{
  "lr_router": 0.00224,
  "lr": 0.00799,
  "lr_mult_o": 2.0,
  "decay_shape": "linear",
  "doc_mask": false
}
Below are experts of layer 6 (counted from 0) of a mixture-of-experts language model. Rows are named router (the router's row for the expert), down (a neuron's output weights, with its number) and show model dimensions 0-191. Each number is 500 + 40 x the weight over its row's rms, rounded and kept within 0 to 999. Numbers have three digits each.
Before each expert's rows: "comes before" lists some tokens at least twice as common just after its tokens as in all text; "raises" lists some tokens whose logits its average output raises strongly, later layers aside. This comes from a sample of Wikipedia text that the model never trained on. Tokens count by the router's weight.

# expert 42
comes before: "0", "1", "2", "3", "4", "cent"
raises: "lish", "ions.", "ion."
router:528500540469474450508496531527490641495577471502462534518521492402465508505518576510458497451452460450441517476442485560543522499496476496524463502540562531520420553489504531456609475514540502552506495486575497524489430496445530481535457517542467523509458478494567550549543439553574475586477580400434455487501481481512479545498406541530512490501512555485437523459512560420539561508504529526522490505473559514550505447466489486475519469519415564516503486462439505505507478484532461462512547463469517491521488456519459565522481532473460507474510492534493507507474550528417526500
down0:493498531535517515535503429487456442466530566474461536455542537491502586510502472462557447450502564445507510545505545383407523531530463498478480502546534483496473498464466481494488533468468491501498394512487520540529530496509564541546484577538470501504518445466517512478547484469499443478440462475459563465532521546539530479528562556545506471550551470591461526539500497547477556449461489492489558507453548444552569592507509479534538495451540518470419494543476586541508514461507492464479547502548458483486424480506534440564451467454445499497425453449501438459458496540498531478
down1:458514535420493500544597517480491529475550476400534504508517476491485479472550515497497496484541552507466517490464495463455502425485483480513458406456500510469499533481522470429490474592466457494468484473462485421479439478499537553558489531499469466511458541531533487516450524479520517491424524626480449514544555533556581496434488461501473541528589466459468460484538484512497475528513421559574490474441520501547518536510520489490532519540473507503555516547450479506513443466514508522507520491589515561422464453519522518551482524512571506490488584422528612433505505452479547519
down2:461464380523477508487519476479452432463555410519441481533471444543506528470517443567555504542509514502532519496492538539535452579536414560505519512492453528465504511530500515469528467420502439547479539458491534551566573520575478469458457555463536501451542504527468545509516515460463544505490472519501541497419526505522530469501481503507477505460519500515494515461522510526559444535497505481534517465563462452497533460527467480496441483574630516497471460535486536498553564490549460476504526514507438519373532459505473525490473566509551519507487528539489532433534412494451481412
down3:499462454476456533527569403528539459550490474529543537530489460464488530466529564477572448520488557463492539502505461482537532498527540525511513512450451556448562445411545486545493464490554550508468477503458528527485538471484482482433446542553425470491446421451525487441479556559513532444580538538454558482528478458489477484537523404487461528500515526521499494468479484514491561511566520413460482586556448489568505419520533554471496486459499492489554551603426565469537490481485491497506498523481490531519520549476468523482517500489539441512427528441510553475457535537481440490

# expert 103
comes before: "\n", "\n\n", "=", "==", "===", "The"
raises: "A", "E", "F", "L", "O"
router:494479476451533477484476567519544558464509468537438556543510464460497549488485528520471514470465553501439449494522493534522590411501514514494539511541510517494468527546440509438560458532530552541493499491526456515487466443520557489430494514527474506493515523424496597545466534470473491524583470460552425545519480520499509496473422540487501506505572585465425518469448553498513501573482512500554483511529558469508440449479523492490530497475520481512536456477484451444567500498584461457531561529379464461442444404544499448595532492450501509514527485505489498484500482592462528502
down0:517454483470511532493458503476496484478408477473516561479542424495517571542561493521458497558479531532503468489481454530529512516548455478489503500579454477551511490531522542500432477549524521466469506574486553482576516533548528459444529513525512410507536541539492421523472402519500487447516489506406471452478460518470557526469441445497538489529465516565500506436541551523490548552509517533520481472526510493512415460443558498480456539486422542452493614527564491491491513488490395478498489465519543417431533564467464528493569462518451568484472548534558517506495446507499497547
down1:519469498509492547512422510466527511552538416442544478539598490544549540450468476543508456392449521516468456520525486518518501533515458470519487493442557464450487544548430488520541454608561457533502502540475503417482453489484563490482500567433512454523520495514569563495402516547564474444468480486509429508426410454516493481472514521580472516481485539496468456504538555519526488491472486499528536562451509495540471534551518475433524484496437514490488511466513528574464526547479514554476530494385529473525515549475528503515572481521446512551487533503480475516486524439542462471
down2:488490424543534573511520517493536397526460565504540412551511455446524460548467540441532475492538432493530486445570579502436531495521485532470493557473504473534499517457476563511557463539482526524522557564531458522486505503539423535459513497472500547562540498518512491493493428480438494461463533561508500425518558466517530447506492491514518476474495446434529541506542476511532442568540469416416540492459542444547507479521510500452481430484558495505524482459528510521556459478470539442502469498468556413510475468538476558583455509521486552430569507437473473455510503534543537528
down3:419415515437442484513448443466453428519488483472485432457490516449579484567552510543498525428487519494574538517475503495564518571581469514587465507556526501486449500449460502539499524507535452422478512479468485499528504522445504482612511516555505532520510465479502517493467485567505554535473452456540536480530508524519455490523514488580482475618518459560540476546555533488490558536523469510461552574426517459450466461528463464532558511486482535477528516471517495468520508574521532478480517492452416507482488515484506525495452506470482502472466514451462499404439531482594471534

# expert 27
comes before: "% | ", "% |", "%", "\n\n", " |", " | "
raises: "e,", "e.", "a,", "a."
router:474441508414491468510474548529501491501489460494469554507527508428502486451461529545475472509499528473465435394484563546509563461541524502577542472523490497513506538564475480463493444573466471525461521486586457508471495473450528526468455531502521539521527454511498503516519530544470465517525450462441517547406517542505461551477451530533513510537539519473493485501412555512531449549506495558584509452516497555529511421495476538498511488466430548480408500500459472442566515515544477486483471523414516528551499468521474528537523506447500449416586524499616464539492504597443543481
down0:510460511523493541520524475453432479432516414446511522468403553512469544467466484472459430518514494520591497503472506529524474458460524507493542515470536501478497475461538510507509539573515557420507538490510540516433562494510457528436603534433463553530506474416515481458467487485512487423473532498548569501592567464532510518432578555457529479469560562512428448525517477532472481511509451527441480496473577478524501410498516443554483522527476493504540519454519506519449419516482514485502526587461518472514514487465555540558451527550517515563573458538492480466500450488537505482
down1:492555493518477486565450487493538490463482477536517483523476533451544478485530536535514403535543463462482476517480575522555582505516515534481493519389463482470512506529476554463393486519472491495484529517520452490518576608524547524448513430493494482451586528518466503511536505499513539541512481552464536480366521543514468501464490512418453556463524533522445504507519488462536464560495523485480546570494494546468459491474503449473538465466490560464556494445503497572535488544538443499493429477473485544552461469460523542478559484489555468458505527379480515510494428534586488462
down2:479555533512524492450582495573534435419562464495501510474432487555499540506534478495490485504525484507550498449433510505477534572544547516514581479524522496479447507523494546480513503437571433475464525447490487460516542481484528529507455494504486485471528517570518443519498460529521418516493429481467518531504515420510490539501480507402531449557589454433497476507530532493399535559493562533495514475434492429511571471552509523436449515506492506491551510513477547422425486441463554478515531511557561495451537553520393513510516478471499478475516578449521521486504449589507488509
down3:524536544579447436498550454547458484530485541538517423536585515523466510522527534578552444527486472556502453551501454501465454492486430510517514466525454598447393478537489498504526449525437502455515434517495500452540485467527451505494483448505488492547455496528517490530492581526473454418495430478618514521510458470503538535480501542549468503492529552462539545496493497505482488540526465524496507471454526475523500479414462400483448574478498485445552545502529491538499536457492493570557497465506525511437559519470453506550543519523438593456466542513548514428515476456507501472